config.yaml
moe_layers: [2, 3, 4, 5, 6, 7, 8, 9, 10, 11, 12, 13]
router_score: "sigmoid"
routed_scale: 1.0
lr_router: 0.000676
head_dim: 64
norm: "rmsnorm"
init_std_qkv: 0.0149
init_std_down: 0.00282
beta1: 0.9
beta2: 0.99
warmup_steps: 247
schedule: "wsd"
train_tokens: 629100000
Below are experts of layer 7 (counted from 0) of a mixture-of-experts language model. Rows are named router (the router's row for the expert), up (a neuron's input weights, with its number), down (a neuron's output weights, with its number) and show model dimensions 384-511. Each number is 128 + 32 x the weight over its row's rms, rounded and kept within 0 to 255.
Before each expert's rows: "gets" lists some tokens that make up at least twice as much of what it gets as of all text; "comes after" lists some tokens at least twice as common just before its tokens as in all text. This comes from a sample of Wikipedia text that the model never trained on. Tokens count by the router's weight.

# expert 8
gets: "\n", "\n  ", "He ", "Personal ", "- ", "; "
comes after: "\n\n", "\n", "No", "Win ", "1", "|"
router [132 106  96 105 145 152 131 155 105 114 126 134  91  81 110 172 101 170 146 145  92 153 193 105 109  87  91 104 125 120 111 163 131 132 114 149 159  74 168 134 105 122 102 138 134 187 131 126 105  98 137  78 152 130 163 198  99  87 120  78 157 137  89 129 113  86 140 142 136 120 108 176  70  84 150 154 147 137 119 140 147 105 132 158 153  66 107 141 167  72  48 124  86 137 166 135 179 137 138 129 105 150 111 115  96 128 138 120 126  97 112 103  96 127 133 118 163 116 163 117 137 159 175 111 135  84 151  63]
up0 [113 150 125 158 150 103 105  84  55 183 165 128 149 157 126 153 116 150 111  63 204 101 143 155 170 108 159 129 148 148 115 108 112  55 147 115 112 123 101 143 119 121 109 171  97 145 116 200 136  90 134 100 117 194 204 185 121 160 103 124 133 128  97 178 135 115 156 106 131 124 106 108  94 126 120 102 145 103 118 153 130 100 159  67 172 119 182 137 186 139  44 168 134 120  94 110 128 170 165 112 182  77 152 117 118 144 144 187 150 109 197   9 116 140 158 134 130 167  92 109 128 158 110  55 178 175 120 185]
down0 [ 80  87 131 159 148 126  78 167 190 143 158 100 134 128 135 141 140 126 103  99  87 122 130 161 130 157 139 139 126 101 114 160 134 124 141 116 179 141 134 107  69 109 142  87 137 165 155 137  93 122  93 125 123 102 127 106  77 167  99 194 138 144  94  86  92  89 165 163 138  96 123 113 146 143  52 175  57 139 128 201 134 149 203 147  99 123 115 138 102 203 129 139 175  93 130  86  76 129 139 203  57 132  97 126 123  68 172 132 154  96 171 226 136  88 121 165 180  68 130 152 114 138 162  75 121 175 111 119]
up1 [135 189 102 127 110 127 173 147  88 137  71 105 170 204 161 144 196 125 155 127 122 111 115 138 108 125 111 166  53 140 121 138 114 123 188  64 109 128  84 169 126 119 107 136 164  79 149 148 136 160 145 136 140 127 145  85  43 118 125 142 132 142 163 134  91 144 139 130 159 134 191 174  85 151  83  90  66 124 122 118 156 110  93  96 139 172  82 135 141  83 211 129 159 149 141 146 163  93 109  69 114 144  71 136 156 153 203 146 148 119 195 151 136 163  83  60 135 160 197 148  96  69 145  97 110 194 147 146]
down1 [126  96 118  94 171 128 144 128 111 137 111 126 116  78 122  70  96 162 148  43 169 157 138 137  78  99 167 145 149 131  83 123 125 181 110 136 145 117 149 170  85 125 128 122 125 156 151 111 111 133 155 114  81  70 120 145 114 127  92 111 131 104 146 156 153 113 134 113  76 134 171 136  91 118 135  92 158 154 126 203 158  65 136 134 154 166 169 165  93  67 134 119 135 130 148 119 123 110  56  93  89 111 155 133 122  82 134 140 137  60 136 118 129 101 124 148 139 185 165 155  94 153  93 100 133  94 150 122]
up2 [159 108 126 122  88 115 131 147  94 150 157 131  96 180 107  85 103 123 154 153 119 168 104 129  96 157 137 130 137 116 111 115  87 103 118 161 104 144 134 140  71 155 133 107 126 127 134 136 152  71  98 161 138 118 131 157 110  84  98 121 101 124  99 138 103 134 147 180 226  96 140  77 137 122 151 103 120  91 131 105  91 140 129 161 169 179 184 108 141 150 143 186 160 141  71 142 119 116 139 104 186  93 101 157 186  38 112 191 148 120 140  81  69 125 119 119 134  91 160 100 138 163 137 160 155 107  94 115]
down2 [132 136 120 131 149 109  62 150 106 129 133 150 173 111  96 135  58  82 172 212  95 159 217 163  87 101 174 158 174 160 141 108 195  74 173 156 184  84 115 125 125  93 153 113 108 115 196  99 116 101 158 103 153 122 158 120 157 131  94 138 142 181 124  92 180 142 165 175 123 104 161 139 146 142 125  91  85 136 158 222 158 143 180  61 125  75 150 163 112 124 122  83 120 119 149 100 106 129 115 157 105  92 122 153 121 114 157 148 147  69 167 119 179 121 103  81  98 111 177  87 115  90 146 129  88 184 173 114]
up3 [107 107 160 124 103 112 105 130 134 182 110 105  58 152  91 112 139 115 205 106  72  90 175  79 124 123  82 126 123 123 131 110 115 132 123 105  68  81 155 147 156  95 143  67 180  55 178 154 134 106 112 172 135 160 127 152  85 120 153 164 128 130 138 100 130 142  92 150  90 121 156 187  81 108 116 135 111 134  92 119 104 150  65 134 112 133 132 104 127 127 176 142 142 124 152 168  93 111 140 121  86 114 140 131 176 128  94 119 113 159 122 166 129 133 234  82  91 143 166 143  48  85 115 149 151 126 122 136]
down3 [149 123 149 154 133  80 165  89 127 120  75 146 135 116  29 133 114 181  82 147 119 134 177  99 159 118 104 126  78  82 131 149 140  78 110 105 100 142  90 119 143 134 118 116  82 117  77 164 154 104 127 111 153 167 112 186 154 175 146  76 188 160 153 100 154  83 102 121 133 174  86 135 130 160 145  67  97 106 191 115  87 116 123 126 136 163  96 161 118 132 180  63 124 119 144 130 142 149 159 104 166  76 158 143 114 101 123 117 136 170 159 111 189 139 149 124 129 114  95 105 157  93 138 134 160 138  96 162]
up4 [156 146 171  99  93 100 149  84 101  76 135 122  96 158 168 127 136 130  79 129 209 101 201  97 156 133 116 158 150 196 151 144 148 186  89 107 111 145 178 112 134 126 129  90 131  86 181  70 202 193 140 142 108 135 121 117 112  65  96 136 113 129  64 186 112 119 171 114 210  73 115 103  81  65 106  43 123 112  84 178 129 146 143 130 116 152 185 123 125  50 190 172 125 164 122 164 140 146 169  77  91  66 137 135  90 113  51  80 194  81 129 109 122 116 119 134 125  94 173 143 103 118 108  85 169 122 181 140]
down4 [124  67 155 196 118 131  81 114 143 144 134  99 109 153 133  68 135 147 104 220  89 165 127 128  71 160  89 111 118 160 142 203 119 164 163 146 155  12 125 126 109 162  98 144 155 148  43 159 121 108 150 137  95 140 156 118 157 108 140 129 109  83 162 109 183 128 130 101  62  99 137 137 106 122  81 170 131 126 129  89 129  95 130 200 145 118 114 135 148 179 152 148 174  63 151 109  80  87 114 113 143 169  93  85 195  74 156 163  90 163  81 110 144 140 128  79 151  87  96 111 208 166 107 144 148 122 109  66]
up5 [105 177  84 138 101 126 153 174  97 101 176  82 109 128 100 118 175 167 107 110  74 145 153 210  98 110 134 182 150 152 123 120 154 137  47 116 140 147 143 124  59 139 105 167 126  98 114 166 123 108 171 135  89 157  98 175 112 153  88 183 144 104 118 118 100 101 112 189 126 215 111 147 149 123 143 179 139  83  93 119 138 116 107  81 133 123 143 160 110  97  41 128  73 113 147 110 189 137 130 104 150 143 111 149 154 114 164 191 139 157 126 126 162 143 142  71 176  92 165 112 105  77 136 108 114 172 109  98]
down5 [110  76 101  93 151  83 143 142 119 189 150  94 213  86 115 150 130  56 180 112 126 125  93 179 176 132 157 114 141 110 129 131 126 135 103 179 128  21 149  94 141  59  84 170  62 112 127 107  78 110  84  92 120 129 198 136 152 116 137 131 155 113 138 129 217 146 148 137 126 117 118  75 144 129  92  76 162 136 141 118 114 161 122 143 143 116 104  99 124 125 167 158  84 101 114 145 134 138 134 138 106 108 117 154 147 128 113 123  89 132 119 152 119  78 147 149 152  98 128 126 123 163  91 103 126 126 144 100]

# expert 4
gets: "201", "200", "202", "199", "198", "197"
comes after: "(", "in ", ", ", "–", "| ", "In "
router [145 148 138 113 101 139 134 195 137 137 119  94 113 146 122 102 108 148 166 124 102 114 116  97 112 103 109  84  86 132  84 182 107 156  94 132 147 105 175 143  87 155  80 117 116 155 169  97 152 102 112  79 165 124 154 116 135  75 133 149 250 182 121 154 115 137 130 103 140 153  94 151 117 120 131 118 160  86  69 163 153 132 198 171 121 114 120 142 111 101 103 152 104 177  92 190 167  86  70  72 136 153 106 111 130  90 131 143 133 102 115 100 126 131 152  99 148 105 149 134 143 125  96  92 105  80 139 111]
up0 [ 76 102 118 153 111 165 102 163 145 131 111  91 180 105 140 131 149 132 131  72 199 125 113  71 129  95  98 114 112  78 150 143 128 159 128 125  69  65 186 135 127 153 118 107  69 138 139 153 141 102 108 134 111  94  43 163 113 152 222  87  89 106 103 148 130 112 115 115 116 119 108 150 187 144 193 107  89 101 203 154 105  95 139  83 126  95 112 111 147  94 122  83 145 101 165 117 101  70 122 144  82 150 137 126 185  87  67  92 159 112  92 113 129 139 104 143  97 114 164 141 165  87  67 113 176 142 122 137]
down0 [106 137 150 126 107  95  70 136 196  67 173 114 230 171 133 148 151 134 199  77 160 112 140 137 102  81  93 190  99 104 110  85 128 131 157 122 111 168 141  69 167 177 118 193  94 141  98 102 154 119 170 147 165 106 144 133 109 156 158 110 107 114 144 152 122 153 137 132  64 114 113  97 171 130  80 118 131 136  59 139  82  92 161 167 119  76 137 106  94 145  92  90 135 154 141  55 154 120 157 152 115  70 132 132  89  90 174 132 135 103 121 109 125 162 186 206 118 122 152 106 149 152 159 118 106 164 127 128]
up1 [ 85  93 114 168 108  98 113 128 138 134 111 155 102 108 134 106 169 115 128 103 108 109 128  94 151 108 112 128 133 210 170 127  56 118  91 172 144 163  84  69 181 137 121 189  88 121 158 110  55  98 118 127 172 143 188 109  74 116 114  88  89  89 138 121 132 148 132 123 119 140 150 128  89 126 160 114 127 130 151 130 176 114  95 143 158  69 112 126 114 185 134 114 114 133 142  82  45 170 137 147 142 125  81 182 194  95 169 156 122  80  61 116 119 137 125 108  87  45 137  68 142 108 122 123 106  69 121 102]
down1 [190  62 117 163 159 107 181 132 129 146 144 116 172  98  83 121 115  85 132 115 138 133 108 128  61  82 118 120 114 165 139 163 145  75 136 120 163  95 163 140 120 113 130 124  72 100 129 103 146  85 101 158 164 117 115  99 150 188 160  44 161 106 133 141 140  88 116 130 123 152 155 141 142 152 126 114  94 106 138 148 108  89 135 136 108 172 113 166 142  58 139 111 159 140 183  24 132  82 176 119 157 158 149 165 136 175  96  73 150  66 108 129 155 143 160 133 136  84  90 149 104  87  66 135 114 148 122  84]
up2 [160 126 103  26  98  77  86  59 104  97 176 198 132 145 138 117 139  71 142  82 101 147 140 196 146 130 154 194 105 120 168 146 142 170 143 133 137 145  72 131 100 158 188 131 128  79 149 129  80 170 134 120 135 102  24 131 138 187  93 136 158 123  91 153 139 113 102 127 124  80 158 148 163 102 112 138 108 133 102 109  89 135 132 120  87 189 131 132  85  76 100 137  25 153 118 123 107  98 141 104 199 135 111 190 153 143 172  73 148 192 103 127 119 139 177  78  51  94 102 196 133  70 189 180 134  88 122 202]
down2 [ 46 118 143 137  92 127 117 155 133 145  52 127 124 142 208 134 121 149 102 169 104 145 100 139 157  76 102 158 124 153 138 157  86  78 109 178 135 114  65 208  84  61  84 103 111  75 154 155 221 104 145 132 105 141 140 120  89  67 126 157 111 214 139 147 117 128 129 139 148  77 140  99  65 207  98 165 135  45 139 104 135 174 126 131 137 147 116 135 136  82 143  95 104  88 123 176 170 135 167 109 111 168 119 132 115 152 134  97  90  60 120  94 139 104 158  86 203 116 136  98  74 152  99 103 127 114 111  92]
up3 [110 105 112 129 187 157 149  99 121 147 131  73 108 116 119 163  81 169 110 150 112 141 161 133 109 104 190 161 135 149 136 120 131 163 164 143  91  70 230 121 155 100 150 177 150 116 114 119 161 159 139  43 115 172 118 195 111 100 144 147 109 149  90 109 170  78  73 134  94 123 164 139 117 122 132 186  66 165 111 198  87  75 106  73 173 109 122 152 176 113 101 145 161 131 164 107 171 170 166 132  45 206 111  90  93 117 115 155 107 156  79 148 120 163 126 154 115 145 130 151 103  92 112 191 136 166 162 102]
down3 [ 77 129 166 153 153 168 180 108  68  85 163 112 116 186 194 113 172 141  88 157 115  57 124 173 153 133  76 163 165 174 134 165 121 143  67 127 163 130 204 162 174 142 108 157 156 119 123 115 165 178 120 125 122 129 129  93 132 124  60 168 135  79 106 148 121 154 103  77 151 135 157 159 103 101 162 124  98 214 165 132 123 184 104 135 108 159 128  70 141 137 115 190 128 101  73 144  94  95 102 123 137 164 132 161 135  89 112 128  55 143  97 189 107  94 125 137 161 133 158 122 114 167 159 107 130  52 166 130]
up4 [ 85 113 115  77 198 156 112  97  70 109 141 128 157 150 174 120  61 118 127 109 150 141 129  46 101 124 103 142 116 160  60 137 130 143 150  87 135 154 104 191  86 139 141 141 177 114 237  99 107 172 115 113   7 121 145 170 118 124 136 108 102 102 160 185 130 161 112 107  74 137 115 113 147  88 140 119 182 104 142 159  76 108  94 106 112 158 139  82  84 186 111 114 114 131 149 151 106 135 148 141 172 109 118 182  82 133  57 114  89 185 166 155 143 162 110 130 144  67 145 118 126  97 110 157 203 125  97 104]
down4 [168 146 113 120  95 176  81 181 138 167 113 139 100 127  99 132 111 120 161 149 129 147  88 127 144 137  65 125 140  95 100 115 127 123  90 161 129 172 116 101 150  51  98 125  95 168 130 137 128 105 158  81 159 153 153 157 152 142  74 108  84  80  85 128 123 175  93  86 136 124  45 135 142 137  77 171 134  85  84 104 169 159 138 114 146 126 126 120 116 124 136 167 149 145 168 146 150 172 156 147 119 158 166 128 123 133 157 105 105  97 147 112  81 120  93 154 172 164  80  87 106 127 134  48  85  84 159 146]
up5 [120 106 130 100 123 152  84  82 135 147 104 149 133  63 105 149  79 132 122 147 161 117 132  71 106  86 119 129 155 120 129 113 135 112 171 116 117 177  83 144  79 121  98 130  85 193 191 103  91 152 148 137 128  77 167 112  75  85 111  93  78 167 135 163 148 141 155  65 119 113 159  80 149  74 141 135 220 123 185 134  95 153 128 125 159 142 114  95 123 138 113  92 163 119 129 138 149 125 153 103  95  79 126 145  93 133 137 101  99 184  97 127 147 173  90 146 118 126 151 100 118 125 144  97 179 155 143 108]
down5 [172  60 101 156 102 170 132 182  85 153 127 106 158 127  70 119 101 124 114 128 147 107  38  39 134  75 152 138 134  74 106 110 113 118 131 118 123 128 128 117 134 124  75  95 117 224 225 122 139 131 140 122 144 156 137 153 115 148 112  85 164  90 131 185 123 151  65 163  98 219  75 160 198  92  84 167 158 178  68 124 145 114 131 147 137 166 138 131 129 115  94 130 158 117 158  95 136 107 188 133 110 153 142 151  93 125 149 118 105 147 152 158 164  92  95 160 184 122 107 155 146  79 117  86 145 107 104  82]

# expert 15
gets: "\n\n", "000 ", ". ", "million ", ", ", "00 "
comes after: ".", ":", ",", "2", "3", ".\""
router [129 101  91 109 109 178 106 142 144 113  82  71 133 150 121 157  80 179 150 102 131 114 121 109  83  72 127 138 118 119  93 173 123 128 141 109  93 131 191 174 144 154 110 120 119 163 131 180 163 123 140 135 148  73 169 143  92  67 138 105 183 134 122 201 109 119  83 123 130 122 140 131 102 119 146  66 126  71  89 161 139 109 161 121 143 116 153 142  57 149  91 138  93 203 138 155 151  96 120 140  71 134 102 145 154  98 137 108 166 114 146 132 124 121 106 114 135 119 188 114 137 135 142 102 103 123 154 102]
up0 [103 141 149  96 137 107 108  59 125 130 124 184 139 117 107 188 122 128 119 185 117  91 201 104 101 176 157 135 153 124 118 122 144 139  68 183 164 101  81 171 157 105 113 152 123 161 166  92 107 158 142 106 135 127  83  82  89 155 139  54 122 105  74 134  74 125 129 123 134  99  88 189 106 148 191 106 136 161 119 131 153 160 145  88 162 138 134 171 128 147 120 159 140 132 106 147 199  96 149 118 168 145 159 189 141 134 123 154 138 157 134 167 154  47 129  54 112 103 108 190  82 138 150 183 126 145 148 103]
down0 [128 167 176 140 125 152  99 183 130  95  87  92 161 123 113 125 140 119 125  90  94 156 102 143  59  74  90 143 177 100 114 119 122  68 203  98 153 152  95 137 145 151  91 102  82  85 143 177 173 143 152 136 136 188 112 140 163 137 124 162 165 109 121 157 228 155 146 147 119 139 106 151 113 155 121 138 190 124 109 143  73 107 137 132  73 139 155 145 133 139 128 123 138 176 114  93  68 146 192 119 161 105 175  72 145 154  62 104 116  69 144 103 108  97 105 191 121 136 159 113 136 113 121  71 140  94 151 111]
up1 [136 181 158  27 142 106 132 170 120  93 148  96 139 132  79  94 104 156 114 155 128 193 132 222 111 141 110  70 169 132 155 123 116 108 128 117 197 101 106 140 180 155 162 116 126 110 190 192 105 151 184 117 140 148  90 134 144  79 163 133 126 122 139 145 114 124  84 115 114 117 127 138 116 178 145 141 211 120 127 134 139 130 149 231 156 127 153 153 135 137 146 111 193  99  92 113 103 159 165 144 123 134 122  81 142 149  98 112 104 143 146 153 207 121  99 107 111 112 143 169 149 112 133 132 124 157 159 117]
down1 [110 161  72 164 115 103  93 161 125 123 107 167  91  94 116 131 125 130 108 142 144 140 124 150 199 124 139 147  92 169  99 208 140 125 117 118  24 167 167 146 131  67 103 140 118 136  72 130 138 102  97 135 137 151  94 128 135 142 111 155 144 118 112 176 122 141 158 123 141 102  59  99 143 121 116 133 128 146 168 167 111 170 123  89  93  76 128 170 115 129 112 150  68 138 145 106 104 101 113  70 161 229 121 144 157 125 144 170  96 135 104 132  60 122  96 110 165 128 143 157 117 101 105 101  99 104 142 159]
up2 [187 152 139 131 111 105 139  78 180 146 144 166 121 112 139  91 125 133  91 120 128 101 152 101  86 114 137 143 128 120 125 142 150 150  85 136 114 109 154 106 109 152 112 176 158  79 166 154 174 103 166 144 126  94 128 132  86 110 109 107 128 133 125 119 126 107 104 110 108 161 101 167 126 106 188 165 106 110 203 107  88 127 186  90  91 141 103 127  88 135 121 129 152  91  88 109 108  77 144 121 120 109 111 132 117 128 150  96 133 177 180  20 186 133 169 127 102 139 130 127 174  89 121 182 101 102  74 159]
down2 [135 132 112 187 161 106 152 118 112 108 155 103 136 184  90 113  87 101 158 163 186 100  75 136  95 108 151 103  86 131 138  50 124 153 153 105 141 134 127  73 117 159 188  62 122 146 178  86 120 117 143 151 115 115 164 149  84 135 116 137  33 138 106  92 143 107 119 112  80 134  92 125  77 108  84 117 142 124 135 156 105 145 115 113 143  96 101 134 121 120 120 113 122 107 117 150 167 136 164 118  99 111 138 156 118 152 147 161 173  99 125 196 153 146 195 113 166 119 150 159 145 114 128 109  99 110 156 115]
up3 [ 88  84  89 122 132 138 136 175 114 107 137 159  90 130  84 117  41 130 134  59 100 149 154 116 140 144 178 147 124  99 117 142 126 111 125 171 120  85 109 142  73 185 153 169 219 106 200 112  97 150 134 114  91 146 123 154 138  86 119 146 138 117 147 150 154 107 124  97 110  92 156 150  97 105  87 136  90 101 161  91 153  69 160 102 104 132 112 125  77 123 101 121 106  53  78 117 136 115 126  77 163 102  96 126 189 101 144 152  98 130 159 116 215 117 120  92 143  23 199 154 147 102 112 104 120 168 126 159]
down3 [196 172 120 105 161  87 115 139 156 121 121 107 167 170  39 204  79  84 126 130 183 184 135 111 132 137 132 118  92 126 202  62  94 152 130 118 110 164 137  88 158 132 123 104  87 104 135 140 147 123 122 152 126 188 123 139 164 183  98 142  92 134 108 114 122 101  91 133 122 159 134 125 117  96 153  70 114 131  91 103 116 149 129 150  83  70 116 151 138 109 121 125 112 127 185 135 116 129 169  70 182 160 126 146 169 137 150 159 151  91 131 128 124 165 102 127  41 158 147  92 121 172 109 107 121 140 137 107]
up4 [132 164  80  44 132 168  99 119  72 154  91 104 105 158  85  75 170 200  70 128 133 203 108 111  89 162 113 133 156 143 126 116 108 148  56 107 142  70 121 114  69 149  91  99  82 146 199  90 124 139 131 155 105 130 105  52 120 144 112 105 112 105  72 160 131 159 108 123  85 139 100 120 148 120 157 120 165 134  84 116 153 101  72 141 168  91 145  49 111  68 168 111 143 133  73 147  71 125 125 113 128 124 110 135 119 121  75  81  83 176 123 187 137 150 155 135 150 114 156  99 104 125 129 111 145 124 121 129]
down4 [154 141 108 160 149 152 117 106 131 119 141 127 146 152 145  81 178  86 128 216 121  86 125 176 169 127 130 188 129  82 156 255 135  63 109 114 121 135 178 205 132 143 111 106 145 156 137 120 114 160 154 159 139 139 141 143  77 102 135 212 130 114 169  98 124 157  98  98 180  94  97  79 148 116 116 126 159 158 182  95 133 176 111 191 156 133 107 148 151  99 138 134  75 117 111 124 139 100 111 166  65 131 157 125 148 147 105 186 164 149  93 104 126  96 113 157 108 140 133 130  84 108 136 147 102 123 122 155]
up5 [151 107  76 153 136  99 120 143 108 139  93 112 110 111  95 124 207 230  68 153 163 198 112 158  83 118 157 135 115  81 114 135 140 132 127 146 108 137 136 144 133  53 153  94  76 157 146 130 142 166 141 147 160 158 157  63 108 133 150 107 137 141 102 169  99 131 135 166 123 164 157 199 147 154 148 110 170  92  98 102  97 120  69 118 164 124 129  71  99  91 143 154 154 141 170 131 147 136 145 103 157 105 150 114 180 118  94  99 129 111 114 151  73 127 138 196 104 128 141 157  96 103 112 104 101 162 118  79]
down5 [104 131 136 125 117 146 104 112 115 136 175 154  99 121 140 121 182 115 135 147 108 157 146 139 174 138 102 153 162 111 128   0 115 164 103 122 130  98 140 178 134 164 149 150 128 152 128 161 109 133 118 152 133 110 137 149 121 139 114 146   0 123 142  82 143 128 141 113 123 114 133 137 125 143 152 124 103 132 134 114 118 153 133 127 145 138  87 124 170 125  87 100 127 145 131 142 147 144  91 143 110 123 135 122  86 113 139 138 128 114 127  98 159 121 136 111 141 141 127  93 129 229 142 148 107 154 137  99]

# expert 10
gets: "\n", "- ", "–", ";", "by", "N "
comes after: "- ", "\n", "°", ")", ": ", ";"
router [ 93 114  62  53 148 195 109 140 121 108 151 116  61 140 136  82  81 150 127 140 108 164 111  95 127 130 119 118 102 154  64 153  66 129  97 142 114 120 100 116 100 132  78 124 102 111 141 192 102  83 150 117 167 114 174 141 118  69 133 100 164 110 127 168 104 113  75 129  88 127 155  90  79 120 110 105 176  76 145 138 206 117 110 167 145  80 111 135 112 143  97 124  96 158 158 137 169 138  70 136 167 206 108 137 135  90 121 139 129 135 137 100 111 160 116 104 126 126 144  40 172  84  68 100 120  79 120 124]
up0 [123  38 113 121 120 150 193 146  96 152 171 170 115 158 156 199  89 109 141  62  83 114 204 130 144 138 101 120 147 101  96 146 146 157  81 111 155 152 112 206 140 143 176 168 173 123 132 146 100 128 162 133 113 141 152 137 161  99 135 108 127 136 118 159 132 144 147 171  99 105 106  86 180 137 121 106 135 159 141 139 167  81 141 124  67 109 149  96 118 115 116 118  84  78 116 116 159  94 134 114  92 121 153 108 154 154 103 174 116 128 164 141  83  76 169 125 161 145 140 147 118 154  96 122 139 140 156 148]
down0 [138  92  67 154 107 107 105 137 129 131 146 136 130 117 142  83 108  99 136 201 159 127  36 125 123 116  53  90 123 139 141  28 211 156 125  74 103 116  93 142 145 180 134 175 125 184 180 106 139 173 109 141 174 119  80 116 134 118 184  91 148 122 129 140 136 101  96 107 145 141 125 154 177 121 100 124 118 143 141  90  67 108 114 150 143 131  93 117  73 205 120 127 117 138 126 163 127  85  58 132 130 148  93 220 118 123 122 161 120  65  73 128 102 183 138 148 136  97 144 118 105  93 143 133  94  89 100 135]
up1 [133 185 133 136  92 112 158 136 149 201 162 122 152  87 129  58 113 235 122  90 122  80 139 121  88  76 153 136 136 166 167 147 141 173 153  72  83 104 145 161 122  75 146 149 157 110 116  96 140 135  77 126 113 116 161 186 100 187 110 110 163 121 112 135 155  88 102  88  79 122 111 138 104  93 128 121  89 127 196 110 149 145 139 158 163 105 133 157 124 144 109 119 149 138 131 120 102 100  71 131 135 120 122 116 123 132 107 155 140 113 135 128 123 133  94  79 114 119 170 126  95 141 107 114 170 127  64 107]
down1 [157 126 123 167 143 121 159 163 104 146 131  97 106 127 118 164 103 173  80 179 111 130 144 176  93 134 116 115 140  82 131 133 177 193  69  69 163 144 103 131 148 137 114 143 155 147 141 148 117  84  78 115 138 155 156 140 117  58 134 123  99 135 207 131 159 144  96 124  99 127  77 136 106 132  65 126 109 140 145 143 136 139 111 176 180 116 125 118 140 118 121 110 125 122 116 204 149  87 199 132 112 195 154 157 147 143 115 148 153  75 198 148 111 123  99 137 141  99  97  93 164  70 130 120 172 131 108  98]
up2 [124 104 153 140 105 103 117 100 155 123 129 138 145  41 160 134  99 186  90 121  81 116 178  62 124  91 197 155 184 125 125 124 126 188 141 162 165  44 156 104 142 160 182 159 181 144 135 107  80 133 112 134 172  84 169 111 104 135 171 112 160 177 140 131 134 120 158 156 133 121 126 138  87 123  95  41 125 119 133 148 101 126 165 162  69 114 115 117 127 101 119  94 142 148 168 125 134 102 118 128  24  92 124  88 158  70  66 150 107 107 117 100  90  97 142 185  90 133 159 113 183 172 111 141  80 104 215 166]
down2 [141 153 152  59 101 117 170 118 124 121 141 140 140 177 207 130 148 118 133 103 146 155  73 139 114 179 121 131 146 204  70 216 145 106 160 149  36 122 135 140 113 151 168 161 122 148 198 174 120  70  83 113 100 145 140 123 108 112 100 106 131 146 142 105 123 119 187 161  93 115 159 137 122  97 153 151 135 117 135 108 132 115 121 100 128 107 153 126 158 130 103 123  94 152 141 165 100 140 132 116 117 134 124 154 152 111 159  60 190 170 129 126 155 144 151 130 127 143 109  95  81 132 155 156 146 143 146 163]
up3 [111 145 129 100  94 134  96 123 168 117 110 138 117  50 131 108 145  51 141 151 127 167 164 169 143 158 198 147 177  94 159 116 205 133 121 155 134  76  92 117 124 122  84 149 159 125 147 109 108 108 172 134 103 100  95  86 127 161 122 117 162 104 130 102 129 121 176 119 113 142 128 136  69  89 116  92 102  94 146 162 120  98 163 110  77 138 118  85 117 162 134 104 138 184 166  91 107  74  84 123  92 102 126  85 160 141  89 138 127 105  89  98 110 140 138  87  82  98 147 138  86 178 169 134  84 187 155 156]
down3 [134 122 139 161 106 147 152 159 138  44  46 150  95 114 173 122 161  66 118  95 103 153 140 179 189 169 103 132 169 143 170  83 154  80 133  75 148 126 170 178 116 122 160 125 167 158  95 147 168 153 144 136 146 103 143  90 160 133 132 149 126  28  97 173 130  39 135 118  85  98  95 168 108 150 122 163 127 141 150 136 104 157 110 110 108  82 143 109 130 144 126 164 126  64 123 163 118  70 188 122 169  83 180 102 172 117 134 115 132 140 105 128 122 133 127 110 207 136 148 122 132 122 106 136 106 141  96  90]
up4 [162 106 133 191 144 123  65 136 146 126  98  56 129 148  88 132 103 108 175 134 151  89 160  76  99 133 196 152 147 104 144 131 116 118 108 173  64 183 148 142 111 142 139  67  85 104 123  45 115 121 154 170 169  87 116  93  46 105  85  86 157 145 150 110 170 187 173 102 110 103 114 150  74 119 125 141 132 126  95 153 124 145  98 113 105 200 161 121 127 122 127 181 128 158 151  92 143 157 120 144 106  73 106  93 125 134 101 166 128 119 158 147 104 119 169  91 165 178 170 219 118 137 115  99 170 125 112 127]
down4 [139 173 179 196 136 135 146 171  97 145 152 193 131 140 140 127 115 101  86  51 154 156 201 109 113 129 158  91 134 113 130  67 122 141 116 169 153 151 117 176 143 137 171  86 225 125 130 141 113 183  90 119 115 136 126 109 174 151 117 232  91 131 103  95  83 109 125 190  68 135  81 156 116 156 158 132 131 186 131 140 116 121 106  78 158  49 161 141 102 117 120  64 154 174 145 136  97 114  66 125 146 170 141 121 153 181 162 123 133 158  67 155 148 169  47 148 118  90 137 143 172 108 106 121 188  90 167  98]
up5 [102 150 162 169 141  91  79 132  83 172 122 196  89  64 195 187 112 104  72  46 131 107 106 170  96 148 148 115 178  70 134 125 147 109 116  87 138 174 150 189 205 137 133  87 177 112 143 134 101 115 112 104 182 138  94 142 158 129 125  97 180 132 111 161  97  84  94 145 144  67 126  95  92 168  89 120 133 137 138 202 155 104 127 156 124 169 122 102 121 135 188 157  87 169 138  87 142 100 110 145 138 125 104 106 134 166 153  99 155 113 193 107 126 150  71 190 105 157 120 178 131  69 104 125 119 133 125 123]
down5 [151 175 130  62 122  90 212 106 134 204  93  96 184 132  94  96 108 159 156  93 156 140 118 176 119 141 141  58 115 182 163  71 159 210 139 140  87 143 136 137 115 156 134 134 117  77 170 175 112 143 149 113 144  52 126  44 155 152 171 181  81  86 113 170 106 104  96 101 154 165 106 146 138 154 102 108  89 129 137  89 127 161 115 118 153 145 168 181 176 112 163 153 110 122 114 151 119 106 115 130 158 111 171  87 128 147 117  98  96 146  90  61 128  79  97 190  77 143  93 162 165 159 129 182 139 126 124 124]